python train.py --n_layer=14 --experts_per_token=1 --d_shared_expert=0 --activation="geglu" --moe_layers=[0, 1, 2, 3, 4, 5, 6, 7, 8, 9, 10, 11, 12, 13] --normalize_top_k=false --balance_loss=0.000145 --norm_eps=1e-06 --tie_embeddings=true --lr=0.00171 --grad_clip=1.0 --batch_tokens=65536 --train_tokens=645700000
Below are experts of layer 8 (counted from 0) of a mixture-of-experts language model. Rows are named router (the router's row for the expert), gate (a neuron's input weights, with its number), up (a neuron's input weights, with its number) and show model dimensions 128-191. Each number is 128 + 32 x the weight over its row's rms, rounded and kept within 0 to 255. Numbers have three digits each.
After each expert's rows: "mostly gets" lists some tokens that are sent to it at least half of the time; "gets" lists some tokens that make up at least twice as much of what it gets as of all text. This comes from a sample of Wikipedia text that the model never trained on. Tokens count by the router's weight.

# expert 3
router:105049106150128136087190127152118174160070195177106189118123110093136117129161153152094158126119124094152126177104143197106105177104160113070108086115137087122116116135079134112148138126109110
gate0:077149170148183131162069122071112127097161162118186176112157146166064131123134105157093131129132116154132124163127157141109095108159150071099087153133200050126127131097165172118095144158129138
up0:121134077034158105073112129150109094135181105128096088176057126130124124114135120118114117122100190171146147112132124093149144121140110144135138159168178169137146103161079130106159176112119151
gate1:098097124160113120137173098128102106120191057155149160167122180140233151113063116126103108100103165140101085149082141091106107111123167129186136143139065093084185084109136125143152147132128094
up1:109135133149114197140134141154154085117123096110120067121058118134104111120131180137115136114151050095179188151178169091124109111136121078147129128103102145104126115169117134166179191145138094
gate2:118112069117212110109166129110153114150149108153103121112089112131137109124123087112122149154148088172160145079134218115122150142115092099115116129127104117177056090132123106155163079161129161
up2:160127165154163068167150184214171150131144177080168099090130125139174147103098021090121139150146145149152152104126132171143124175099130109157127127098127102163180116079149098168116090174079073
gate3:119130152160102102139189148142132141122133076205133181087119168157157112123083111148114128083095114156132137089115136076169130165182144122127113128161135119101171104170154096164163095065136132
up3:096109104147131115150164118131163136107182144135140135069118167126134117179114127144132144177161118133119121100128130161127089178130144148172069154135141129005113136118141113152129137133108131
gate4:117136151148135134146035146093168138169145146131159164104143150182140160093122116131088149108130088053122149154112145128158183080125087176211118155103159095110166039152135131175151109066092097
up4:128140155133085107134111128196119108150142126109102132118134110087104081144152152174132074119134118154144183148061145139142119165151115143087104128124077129187119154136125097160116135142120071
gate5:139161108088142122123114122134181179186158059111145232133100161142114151149079137154105156112049166139124095127096128114121115098201125111129127157127162117080142116089128121105136083113145203
up5:159100115168125091099108127120115128149118144051103113141084143118155168086131102082142162070173104086118098164103132111094119135137196123118146097118138169159068140134169150171121140125169125
gate6:154159113158102142161183129138100166158118179206084128152144097127156131158125178130099152131109145086165138128127104095128126143211166099132099140151070126157105102107090195136116141089095145
up6:093145137087129154137135157085125115140127137160098080112128142173151193124110194141142077167147066100138157057142148089116131178081163139117119078155112143170074141135155163086131157087109121
gate7:130115142131106109061129125093149122110231068110079137100130132144146185138200096149097178124130162105160123115071094155102119108102197181094092115123144110131080124157119137115155120134126090
up7:176190171159148126190145090079095158120111145147124130153154140082081140142106121086126142170134057146053110095117129113137136186112118080148118141072165175158096086163099081115137127167122126
gate8:159104154149146129179169085101174096130153057091094144140061138116068138058175129099117139083107142128101155139123174084172093115157149118104115122098137149126060124136166169159106155194094074
up8:139148166126121108140135116153165103069113121116040135120164152145154145097152110118124147134117146137088094130057112168117198207130145142140131154077133113107133100142149063142079162151036123
gate9:168119144134124170128114126129125128203109126205092152123152102156158139123113153128114153122114141103129134088122172108112132096195145132153153116089149086148085101105153144104105082099093145
up9:197135119115156169186148167199134132136210153127125158143086188179167138108161176147104147085165121178091121080145177140097130106120179125088104114083140096078166165125133096098090163149127202
gate10:063079078131132210094088128162135151168105132061138101060133123151117157058136163150115086082132146108119147092099167105149117197135146096152128076148188106111128105105134152100109180144133117
up10:098117110133176190125151125032145173148139126126085097114140116148074124144084105124118131109112137147105136072139138159114185084130136170089112156143097141126134135147098111100135120149160165
gate11:198092057085125120159144124138114158177122185172107114116130148162089124132143125132118099142164149149145137172110095111175210187140146109109146134154155113107114111121145103106108126117095162
up11:061105144123111162146136108142176128125127092081117104101075095149177128086139117152166062160135123135129125104153136122094147153162106108150114168134109158126114121163159142175141154142076113
gate12:101147155175103195093101083140149119078099126082116115071106141143103075138084188116123141125124171146148213134121124143136087152094123097170123107135113138158186175134062175079103131045119154
up12:123127120136117165126094129120153073132107168119123088084116142138115195154178140124104106173122110145124147171134118149152070168155100131131134074162147147115171091123116112134130140098090160
gate13:150094196156102125123132089101121081167137047163131141146109106093150156098156116108130143149166133158094167197167155158132130133128134117165145134110107139081154119189149119133108136142119108
up13:093199124155115149099133104161145057130102138050060137116116189118085175088175114116120119119123114099117139175164147137104123151097182097123163127164107076090140113156132075122148142092075112
gate14:143126116169170184160117148144154139142137099146119135102118087140154156097135126182093170101156128105135153143073122154178141080091169118167088129128150030120162093058155134100149087045137135
up14:104109148137100098145111203163134102113169112161040116154093188141050096190189102153113124128091121175129172060111112133120093127146088108073142195110171155055138133164133179148103140125118144
gate15:103145086118204155142156140216095129082133096097158138115127178137112126195164118117092135130176185103130092166163104121148146118114167112056133180150123047092131168115129115127145097153080139
up15:121155140123119129149135107151150174145109141126139104141128152134163156113128036173108088134139168170203103139115155152121157154170141118119186138147091148157136094101135123169128143119136121
gate16:138168122134177105139134143076173155175088111160122175148139119097130106135159096104099097101065087093152159136148044132119144110119135143153111128114101093118095148129122118100123082138173108
up16:142117174113166170168148158117097130153187088120128120200198167154130105149151113174131132129030168099143123097127114100163172107142151132168093090141105093120072099054154114124078117102090148
gate17:102111147176123153141060093144056104083128072101094140138111088172119117077127184107101110098158160088116093093194104129110162161174190094096137126157118121127147111107070152135111130115113112
up17:202121096125122171138125144122140185166116141118107118129076173092143104178086140120136126148080124140176117148195127148114098107143106108103126127130055084171077088146138133133127155117159148
gate18:115097156080168083064138131136149149101105112152118176096153082113082149165117101127095128161214100139061149128060082176128114085106112153147168119139158110104069091165128117146078160114123178
up18:154106142132065146182099161080132108118116159198111140066160134120152156126093189146134130170166121098100164164073139105122102147108155176139093112149107118115084117186130093148081106104102141
mostly gets: " Website", " Species", ".\"", "Scientific", " Genus", " $\\"
gets: "\n", "-", ".", "==", " and", "|"

# expert 0
router:102119124170141114090167124136108097172171172197088199109060131132156103117146139102091142174152177150139087169100143158124103154104116130120153130109153122123139071153070117087131149125123144
gate0:163103184139096151166184127140093087064157083162135128098148113062153108160145106136101154149142121142150198129171118122120186159153142194085160151147128106158169153105144122118144103083078163
up0:106135057121135150157135171161098121145129148130095124145133117080112052103097135050169123140150124098092112130142136071144138124128211102184098147109108147081095133184138184076041165179111180
gate1:109116197102110216211060148194160134197126117110148156106158107119142051106114122173089182110127142128149200200178137123136106127177151111160122142134109083060098140122150098151176135107128156
up1:177123072148150128138179102092070140157109137146088118098157114136137082102160131152136095093126111130123095085092144147151154125128121134108187176124246128165141117143070145145122101185153138
gate2:146153100101114149106089116168128068151107104126156148110129134125187174195173117067115175130116101136126075107060128189114143117198090141135132065121168144153097112141132150083097077135141127
up2:105214161161122176163122122133170131043143160133167114137104127077092143149087114122131089141180117127088077111183111137152179111099128117164133146123181148063150160041174097147101148122121135
gate3:160149107132145133172173134156122119117096162189077104179101146104150110095154159081115143115156165176115144131113114177074126169110132195091164132101082121064087092113116145153129071069116166
up3:043110124197129114113091119123133143134119124097147113074082133149167178072125088066142217132173115145166153072044098167134151192147147110177124159175117111071101100124136144129150087176131162
gate4:130132157064104168111108134106123149145199083151104160156119145157118124155160130148085176094144140146143091118084077163185128102086129150140111122131106105110085111119105150119113080142105166
up4:094119083120057121094127097168114194052150079122052083182146108064114120149126141123132119165154154126077167108108167160133135143110136148116097148127088173083129161141166148151130101142136126
gate5:140158126134162155161115166166105145147128112091181189125114168161139158136132061158102139159105133103150134101135090066148126097152179128162084162105138078160168186125053114070115059110131120
up5:121126118168179104122158084149108115133116139155088136115179143123143156135111098120144100156082108100128100130139103099110119070124151134130121098111141148128132164156136038166134134118096067
gate6:182180094139154101128194126153097107095132143098102162113109108128123164114114138166098155123120118135115076070142153137121081098150119161104154137125158124114143080119084174149141096066135148
up6:082165088111115107110073186134141149126096155133124145139162144153129143190145156145131102133187161148151152092128080110155112170094172114156149176112182134116152172134104143066097063115162108
gate7:138089125075097142096127113128080186061149109135104118100135167142113155127126143126125137194113130166154162156081135121109071103054190105051104060127151090141052150131120199159172157147134154
up7:148165092134120110198113151114096167081083189140156136173098102079103116121103150120124150086102148192061143095164139142151156100128102105129104133106128098151124162123174152146143142147058163
gate8:090117134191099145147130060093094130158078170122131133095210130142159071150129080086109158114147139119112174196123194102111113144174192124089072137090160106158138114152108210109095112152155105
up8:134125071082114074152168132190123133130157098163092168155143096138124174069081132154126110102151165151117149160116106162131169096096123107174136076156122151107162160145186050163101117151112107
gate9:126141158137179132082139131197147151169156075128107170104107123127131154069082067096090100119111119139083127083123229177142163114127082182128114130142126098146144144151092144160134127153122104
up9:155201185162158166111047132121178125101127079139151134105133132129151096160152172087105143147126056177105097148098151205055151149087119099085098063102107121131157170111130167168158079122142183
gate10:164134134130150143112082177132114092146134144115099141123115087099148117105192103100113157176107164159168102075097111113124088172087109141115173169131151090108072126097124107141093091111144128
up10:140088120116123115149196087112153072121134097118104129149092089139088138059125157161131093153155152110133170152116178147091154092141114130149094079153113104135160129136136151191153159141102148
gate11:149182128120121175133174149146140107162108134102078143138153072152175113083126132035089118129145088163119177220138074128148139156142134132129164206118157079093139168089096101081049079065066182
up11:132093158057102159108155159159083122157122142096083163144110101148112094109099158098133192146155153117107152103093099096160114130119077112146168169082199122197152160155102178137109093115121156
gate12:171130089115081176136143141113160125149124129100084169117095142192244135114092145086120119058108112128116133157145116145088107113092189157134087133124078122155109117165139156088126091071086174
up12:109088121198103121141163078173096156081130173105148069057078169080154127129142140171137089084131123144168138163110141116142129137171124091110130189044116156130075151211136140138148154134124215
gate13:174093140172169111113142121108125171141140097152170076170155128121116154113126075136128163089174178142121149165148195163066144140138117185094083158093150137034059161110147115199140155124112146
up13:141155142108126107134146081150099070100152105070151112061120164107149147074153206133142139138084153091133176173156135051127123167155142061143104136094119110142150133115146125105158106110051172
gate14:096173152136080159112139104135137114142126142148143092128131125163159074142136158127114076091124040098120211175104162109149124134164141102201093141167124115062135105114155150126095112172104148
up14:139133092044128126178114089100131108117154156165099143193132118111115118192120104118143103138159144131087076109085197063178132109173122099116128131109128128097090078110137101116084177151069158
gate15:184125159141241126147115109117131116118101119089159120105105138164143113141186115139095115153189098108132146154153090073112125127104132141122163116148103092155169122082116142138073147119106174
up15:138090126139133176129068142138139099193118158101131089145098175119094131148126190125113143190044083114120091070040154119080083171168157083148141124115137111154188160089112112155182125153172089
gate16:163142134110096155088138171148112106215140093103101139179146106153125118089180170077102162110109052129131121159122136155133073118186119158160126060107145102073076176150135122178143150131126200
up16:175158138117123139143117145146093115107133102086089143161150144163151127144175110099121139051145120092075111098086109136146113095187103106175102155085129109064059223137115102180094116132078138
gate17:150144136147133143145108135132105150124158032112122100139186148185107101071134119140086207138145159106159107103132136178091132102189096133116111127100081083136162099132121168141116187064153241
up17:145172084113036149147175096066125159154091183202103104114122099052143106155103136106154085133117106096173106136205115097138089165146163065099181142164087165165081138116090146071159140068090105
gate18:131110191143211088097144131158147121159125074148192140084110099109152184083098079135086155156152143146091133098101095141139110164219119129159182128097148125091125126093108137080078121166149101
up18:167153086138081142136106135129120079092187119141139124120143149093159146131156168078140135153152104132134107147141090144089129138118198123092087095145140123120047152158119141146155122063056199
mostly gets: "″", "′", " served", "°", " Coordinates", " Released"
gets: " |", ",", ".", " in", ":", " was"

# expert 2
router:139106128133118162064139081126083138160132139189077172160128085151179101078108143132079132112116163152091159113141177197127086170137191122157162128099132092132121120095083150104131164074111132
gate0:103076183120128136141149131162060133135158101110076095123105105138115111086170168166102153148144140099164113194156134123103111105173189116104107144098129036125107131115147105101094153160093189
up0:138191077145146120124042142147067158114127083129153138140148058157118129110075144098133161122138113159103123138137101160122152097137135138149111106148176140131168130136096130076143136173138086
gate1:118104125135118087127061118122102099096187069135098063145148119168093143139156079110102142105158071152174084139126109107111136147130161099165151133132114095094143109135095137094122103214139107
up1:073161105074129149114147166182093174116110119200116096101106114092123128142154126170128119115089167086135125127148147068216165119128096211150152132105163134121069117125117123112127177098045121
gate2:122121091109151163133090146186176156177127110132152095088125154107157146105089124081103153176132086101146107137152160148130115130104050125098092062095150097172157112133104119203125076175139117
up2:138147123146129134151139107170116084135165157114089134151108093183184099124103135136145138166099058171105121078158103131173115115106123154128111162167138118138083124116087156158102152103072109
gate3:142169156144120114084162140085146135110154140135131132105106110159136096052100136081098096110188110137105131113142086166151106160134133061151146118140178110152179121104138114126125115105117128
up3:115104126112138146112109047121099134133110139136093092181148126145170126167121121123132092168125123139069151136119124058102121161169119141102089115109125121117100049088099173157154130156159095
gate4:064129156071091193170111062092061119181149175137111128135111161119148123165152127138116126173108164142137077119114075152086106114141154123131059066128132135090077120130178183077176154091035131
up4:114115135167153132129134100180071122107126124062134145118187163088110126171172078084138198136135112145158137132115141131102120153105084157184172142121133157106136121139111111189078090114098157
gate5:163127111147103146156095141169111108149108107120094133075115101138140141169182107154110129121128133118129131145121098118060103112152138133139181056139117102140085136172061152126117129137177110
up5:167138105119102086079155153177108101139109168114128096126053098171160144098152151120115157133107094109107080156124131178108165101086095148177182129127144155078132060148092091109105074099155128
gate6:149030199106139120106184129119111090111122160120170134132090136134130112144127193127102106150116106150134139181140133143118104199126124105074136152118122067101213112066132093134181141088137133
up6:142117128149132183129117106103195151077133186129136135092153137159095143131151108131126140103110184134109136117122100138195146106081134106104118099099161116200118140123175131078069103134093165
gate7:169125165171113129152109154140080089124163087115127157158089137098126198102115153142117122146083107106139143148130148116169147235127162127106202118103152109164121159086115122087120184173092161
up7:153123077076152110186081100110128144146123168143164097141129116120116106108105155136128145104140090172143124131163107137038109152133113102165170163127076133161124142173136191134100137153072116
gate8:132124143182131066160109068166089119150115108103105167099100167093096173067083173114100120116147141127150179168116162164170087091174135105156165082054112067076102113113138140159107155103101129
up8:147145108138137108107138129118160184150132123067033142126139152134097118150170128126129103179128144157115121129134143134082202136087152100143085132176152159136124115153098154122143114189161113
gate9:117076137100144112053141154047166150128124118102116111099127159138143120075121184089072124170195125102089168133108137173096096087126112193175165096063110091167146177155113094133135128108133179
up9:145112158177144145128118127133137123125077124200198138078154121099166127111118172140139123131122155122154108129111068133182101117084090097127130107155151166097194168160167133125103111092048104
gate10:159074143116143103124184104122104142156137163146207121161142131149086151125156107152105076108174073110123083107099092097135121138103103115119156105092117126131154106109155125110131092131103175
up10:129159091149132122153148133160128111139081146139157148187211144120111129132107115152128203103122141105101112106153113088118231100172098150104103151137124103167125157101128035129068127148082163
gate11:156123088124123147141115151110161094220155127130092106078121113143202116104110121080100159119128089124104131129168082123154107214128070158126141137107089131143096125108114109070104183136150163
up11:146124133037129142114115138178141137174167134133157085140093134077129119090062132147122094180148114146091154104138152153166136182141133147144195135178153141106115137086099160153173128152155129
gate12:125169164184147206126136130099126117131170110073129121088105078092161091154131146148088098110126193218165113110114112095121098120089083125110088097089149118114138141174118097121116135101114104
up12:129132121171112090173131105120128129172086169150156099112162098122105127142099117129163148160166134147156175167097169156095170093097099128096124128171136129157142180170143112139079145148078107
gate13:159075166162211126074153136081181121129171155096095068161109087159166120078172116117093102133160137139126151190152099112154134176162108134140101060140126102112172111089116130116103118109138179
up13:129189099153143095143137082142188059081221098095170169076097162167113113146202120153093128088145133144101127092101148147174108140097161123136154132108117091139173092080130171155135105104070111
gate14:081153107131140156139109136128160090154147187110154128179099093200133147124141094118092081095165073082135133121108171116166050169146164088145112108088123108107136114073095072127107163128110150
up14:135090143152104087165098126164162065169151148131122142115139120174110167141164105137128126125102109204161044114092142105102175107167095087115080145138134169150113137107174147158142162116137123
gate15:159170103104213093161098105159149128095094149076153087101095150116157067172118082088106074138173168149153120172119077117071150115132141098099162110091133088157134095072121223144150120128088134
up15:097113190156114176136103158098168135129106106148134096102152096176105117125163150119096191171203122138139085159101107133158081071162111144111091119132186109116223130180126073173092121085111091
gate16:082145121104106146127153125091123078126089147119110134214097115117119119111092135116104090118123111127165108120133107171142102101092132086123131089132078156148130093150149181144143088177050115
up16:184142129085157147151093106125139171134119140091122164203116168156058130118108119100117126145119162113109000115114093155137144118085167077180134122099178107107120210099111110143141136099081098
gate17:138046167127138108156148091167073129115107145162128137173128157155210122148155129122096089089112129126140072134082125131081140189127151155126139121131089128122159163159101079105116215089116132
up17:090150141129109104129103179105087113104116134195078126070138159074104135110115128149139088111119189027149109109133149115168093173163129168135146119065075130162160073129111143144127140158176150
gate18:152114188164144097093120117087166165155105129205095108090095121131096107119121104139120164126224201163165148129062134093117074133126099129221130111112104153053125123128151126102090170111156125
up18:138106148145096123145123133115119179117066101155038090132127170100108103178091143124140150122127137131104078126093134134081118150077164114168092121125079137077048114157109099132159159158132102
mostly gets: " this", " each", " two", " same", " many", " these"
gets: "1", "2", "0", "3", "5", "4"

# expert 7
router:101122142145149155079165098175112117171123135145114168160065122172184079129129157083054098104144139117098144122104170170177100142168135162166164099120080049086168106117105143111141163127100150
gate0:142064158140194165116114119112159134126181116167116105090131092119165135128106132181092135106112114106134090174122148111095154150110185030139094049083096074202200130173158134143109121144067140
up0:128130131079142097145136209112074123158095122165110050102071095145149044122142101143121097121131164168158136109152131147142096171152106157059095174189156160058127179121125104113133114144168099
gate1:108102161105098142099117120157069106155153177150107111178204108114116131084179075132087154115110137136146129120110116120105141173155186130127140119120159110093109162100127110120128148174086136
up1:130161102166133213143154101165097186093197112091110132170124155122083128166035120104133125089140121158149075111149193138145098155134130160081109115121126131125172078127132133153113156133122060
gate2:106121115127170143141113169147126126147132107133198102082096134146166181108150097089094136135134159139131094157130141145096093148129063119137125101089099134147114132085135143173082061126166136
up2:131109149130192147093100121102150123159179146142088138135128160158180122113130120167112128170164114181096081167091152143111161112104098146124110165161055131116091161052099122239140149098139122
gate3:114077117143097116136165147141131079136185114130112090114114116140110084130151158151100112115158115126094175115150115129189140151153129096110112116158158155103096098176093143090126110140084117
up3:095128091088194136111131150101105107071117115106115135143153147140127091166141145120126132190107156070126144093084160145157157148150093097118152112134147122158103061143184158121088109116123119
gate4:103117103123110166127132079157155110116113168075134092094110139159079132133124140133121132099157081137123152108115071076098131110142102069180113103175147108127148163189109171133126086095122124
up4:098117091116072114112164166141152123116119076107046129140153091121126100115191104134124179099156145088135129082124093153113085166081160170099129140141112211110168101063120089209102149095112151
gate5:147111115142177119108107145112154155200179179121153152113093097156087124079137120127099208165146143113093126154139139104159131110170142090131119143118145139095110152128067173125090129165132130
up5:053124084121157089173120103161170077137065150087099117132134200168105115100105171068114119151130090100119171096149132218102135153124137171146141166168135167154123166142196077159159081130105122
gate6:157137145196194138128170087095092128109134085068106123111087127143086078120152137117095137121220134185108149144165124150147065098135124090128208104133167071116127179097130142135143152134088118
up6:148150118192157185103110147131124175100068133091091108144134146143174157174168130162120174152126119091124038062093111121146093178159081146088116131117207088143098144131076126105138057166159110
gate7:111155141146168098129174082121167159139127127181091092080109143092123158170157103172113126158069100113136164150146123136123150124101096083132096062096177123106090143169169139119162140110112148
up7:137107125133124150157158119127087095089131149110134098176133097150084120093107127132143166169139061193071100121139083135116178110073198128120185161115097169057147220188097111128145101092136111
gate8:136160131120170148130169108179191128146188169083119172149112103156078157139112041100092189132127134092155168128131141099132101128114183113106119120052098109192140149151139184150110123130108120
up8:136155084147151093129096163113134084075103125144089118135088080170097141129102115106122109217116107116142139161112053139112101185159117074171145152176092155149166154141137158174044122155178114
gate9:118070138121130171162153163089156079169141169170119091083073134150183164134080107118113126103139147179071078175151114092151160174154131090145145081132137051142122138115129176102121136093095184
up9:138134121116131158116110147146126201157151089152172145066080121126139103124141163139098160093111126172120123158113133134129078146139143158125076090106135113167164161145140131086150081110101127
gate10:130175118199103104110179152190121117116129100063108131094129102117146162092172107144110110156166084084158112167164150093171121224077085116122159049131137088119138109131161114100077094148159122
up10:130136114114055151172091107079166177118139124121162097150172126130120150062093152127145139145141114076119084109135174157080148084209147152104122155136134162098177108158143070148144125086141147
gate11:109137144143104176160132115126143160180134117129104135116093074151088082133159113068133102171108205113102133122126100082140170174135141125110143087125171110150102155098147129062090088066146095
up11:174135139133111018098133113235097132115143140088163132114090096138154155156134136129136186140139110092157170146155109126094155133172142107141181077088145116129107113158172151126158105164130079
gate12:078159104118112131085158120117096159107082126164070121128102157157156080157131120107092118142122189148123153111102086145106102156119109144137115122134136118147120181143135113092118116087125143
up12:108097150135108141183097155102162097134092168135100034128071135222145120121130096184124123097066081101148089151145131102120135103144151142158119131153097152150143083166131174157131120129079124
gate13:156100186171173129091198105089108152161129149173110064073125125125133180079158136138125188102163139161103084219117169126084139110164140094067140122175130169124127126099096146167115172099142091
up13:092088121091165157075124117110179099107129104097102138097137117143125147101168112164104127123107174167131186125134114128101080156104171086164111171092147095161159108143168127133081122162124155
gate14:096150093122106102120119172101118151130080163128154120135190047127138164127123158121094147082119128111114153177081145164111046104113158088153083099124129114139110143067132142157120149057196126
up14:105108171110072090118147127159110141095185094145110072179115096085060151157153079162123128211132081107122132095069143137114139145119107078053211128115133132089170111122076127128132080147139079
gate15:143133056088208166104153166164094094084098118078088154134111159136147157164179079093110110119151103091183088180132076082142158089124126113059157099139147125121101139142140172121158127130075148
up15:100161167176100104156066136124151144195134145160169075116169111142070121113127145127092117144079117157154147145132095137111161163089124089160103144154102106169161150049096134156128092095114055
gate16:143158158108124100130162154103189138166108140150116127158074042129114101131139115116107193131112123152141178126130122091185103094066088121157159136103083153125105110113119142135151139118129118
up16:141172124115152065074086156133162205119179079134098080110080088130101102150146106165094190132139103137095128112134139104132160103162132122140136180104158129109117180119118118075126145084133114
gate17:120122100147149114092158130115125118109093136185062134023114109128131166123123130194105110086155147137103141135120118152141102124104153112056163103112119085160153096086097122108131200133080112
up17:158141116120114133131136167166126115138169104079098141067085168114190090111104133134117116182105133085195065191154096071060131159198097113128088111141160097127146129145140147144126137143133153
gate18:148096121097208100098081080130110118137093120162141132089091113159075131137172149134087136182221125099135129171088049160080130095111162154161159130135126127134147125132130135188055153075119120
up18:141144110120120129110104179183142071089126170106064127096097142086138122117131152111126150135163148118196139160084103127160058159089165175184118112153134079130059093139097074169129093090136171
mostly gets: " res", " pre", " re", "year", " short", " ev"
gets: " a", "-", " an", "s", "ing", "c"

# expert 6
router:149107140148148138087152047145084133174117183128142146157113077184187128105137149100032110121133128158161116187135169176126108145168139102101135109069152089116131109085083122129098151110088112
gate0:124108137139124153103148099113099164147111130158156152140167087150139185110107147105084127091104211162119134140128093111165089141109138124089157096124176123136145160133146133114155149084153133
up0:093130111136096103121179133109148148139111154067146093122091150145074082115100121136151138140181056059123171139090138143074166108098116086151109170139099110133119071171099121149106125151111075
gate1:123101155186110124105116115142127139223135141160162145139153123151162126093137122117089096136087094107124143161112152158081073132169105160137191082121113101210094130152096181091109170084144092
up1:106158088156147176129134118128153150110131137138126124112149141091123136112126190132143021140166138161181116162087113182146088136129142121140142214141151154112166063117170099139181134117128129
gate2:162142098158195142132142169137120124106150137174160137157128115107136183149109107073085175128113082116107100140107132191120115142138158115051129213059142100121072080168118058144093130147130183
up2:132136128092172169111115082143128116098160143104124136146107142132155172185130086080129113172112141139071093148133170156105099110167141123140074186091148136159144144084086118149040134085181134
gate3:148128066123137127128219193132105104128126131174111108137134107169091094137158093087086164059173123140089145147110148128124175114142147111138106200138105128126119175125066141106143181093100144
up3:128162148101080105112062152094189127162166128100076183101089109125138149083136156131149092137176151167143140136136126137130093172122065097168130063169115113052106107123184166098123172149130130
gate4:086147109178137123082133138133141124108155126117131092132110127222118093164154115125079169169108137093172092139136111080206035064154104125142102108168101132167099127125110155062145120120141127
up4:094076142110107140119151168105104135170103169141085098116092131103156118088154082104115132091153082128118181148150067135055081154118131159073142166154114128127113136104074178184111125083131163
gate5:123094117152146120137176134156159166121175081164127131121079114133109134125093103161117160119123154113077132134113159129141141080151229141130123163092129112103106116139060116163187117110134146
up5:148072163126094052124142098141164163148057152124112192173094142140136133149061127087137061135135113120135111065115153143155119134162111137151146137180163134178156130145090130144139093145111098
gate6:136172171086131086134143100205105123167144115148107114127106085066058127124168155124118149113107150139121120122122119164151068160142165105124159109109113120064113194095177162079102137055173106
up6:152159102125127132151119091190130158148143133119124138105138148209140191123166137125150120125144162121126091090127124086203133098101130160184143122083154118095113161112092092099140099105152108
gate7:144158062139144163118103125134165170105133097133146098072118154139158111115160191092089148174111221135167114135093092155164143143132171129076096146080177107128137153163097113119083096159167153
up7:138180128171126081131119133131103142117109123090140159097135135060112149137069105128130116112107096146121155169127127098100147150082153094171077117126172128173099116161097074113146119193168151
gate8:126163152141133107151182161099143112201102138139087131138154171111171139082127084075105175065046134128074129149152131093132092064156135144129156140134138132140127096125084166140141078100156101
up8:110141108095104113102167099157103138079111108151119117117106115172158156067171135125108086136125127125186110136131099167117126110113178115109073161148119113189163097179153132057139105115167160
gate9:123136174119172149107092133055104120123045159156110195123125155171136071139137189118075097080158170142130188177140181166148106154158113152147102100084143104158092112078123170108108136132093173
up9:095134136081118212056158115143200146130151128151155129124127104120151088096151136137123168133099103134150145184128094141082129079150098127136103080091137171169150112156147173052131175129113093
gate10:113151122160157182120207075162133161159085102131141101120047069142120098105139128157076142106144115130079117139157159114110153118130096124107119175134155090091140128112132068067101176128063127
up10:148148153098116122132132114101113105154141159172074072095076137119109055103173163169109132176125083047134145172128097159121101117087132147138089077144171105131096162088103084052097117109101153
gate11:143164095103173193123170167141140074201085139138119128081089135148143070083130115043083133101094139152121154126131159120161135178094146154144138100115193068109118124129099141115080109127148109
up11:129115073070139093088116119115105117124118108117099151130149083085142110153191090176125136172129163091134176160076172127137135056163097118172155113089132140128179133129090192156081145143118121
gate12:144108151119142103130125071143147122212156123115112095091105093106154151110142130093097152108182108182130106139144102123106038109172209140084106115141152158112175125129130150097133126077139154
up12:171128144168084149135138171119151120133125126153159106114097098199060097122142182174108126169110132089104148147077137126139139101133132079191150090133085125160108151130103123113073113135136085
gate13:141124144138120063089146124160150088136137146153132111122103165099163110087105158144129119138131092111162171132093151110109102153167085150142170106149108117051154122139147155088077181124118162
up13:099139162083125184143127119173164164132064165058117137146139191111113104116102095112131145128103125142101128112158072146112130133156190061142146100125103136159089131171138106134075166123048101
gate14:067065133143123128116122160046137146186154114164115103147155099106171177198126140170080109055106171145183153106141106126162075147082170120110157101116148145093112125138165154149078137071123152
up14:068069125134120117122103067110122166093155109190136147113151142105074145101094063161154105082098191119125117113111117094095142120083129134150153158136109139144106125142193145076160098116173139
gate15:160133091159120167119143196163164107074066085139061096069074154144108092170201155138115110140156143055111090201090107084138142102150134107145137112178145167122145136125135138104146130191122098
up15:136173144138126125135087130163090114164116142123174078060143102086134140148121093184077096148122166128181103162182091172131175156146149119143112124120117131116152148093108127116087143084165096
gate16:156103097163170101116176154096178109109157108175157110138127115132136144155106140144090124112083141138171148171140133151112099089130174111124125122135120112130146121125087143151073109133161091
up16:099102131136149100161104174122139190119154114155193145149121101133156116158096103182121118121077164154121124142174152119126115108128110100140106129069179065139107147126093089116095149152125096
gate17:128104134152112139112098153101069108118107099135148132202177144131105147103143167159088144153099158146145184155077102175114113131180150127110083086104135125143118068121064150091110135116117115
up17:147099172105131146145128127112120132145151066123104150123107104132084143175169137116111130120056131186175093105126153141142087121103115090143115123127144163161073167128123162123104107146131089
gate18:149103209138136109083128108151127153149147099153121151107116160116121131097114122100103154092166138106114106132056099119151071154116149172130150146120158146160170058113130109141132105101135197
up18:130204133102059126120113146184147131117163064111084123129120171069101142203105074152116112096128142154165134108143123162147109189143177165087071179159098136170121123142179107154160044160110162
mostly gets: " —;", "ss", "',", " Swing", " ", "amber"
gets: " ", "–", "|", "'", "g", "ss"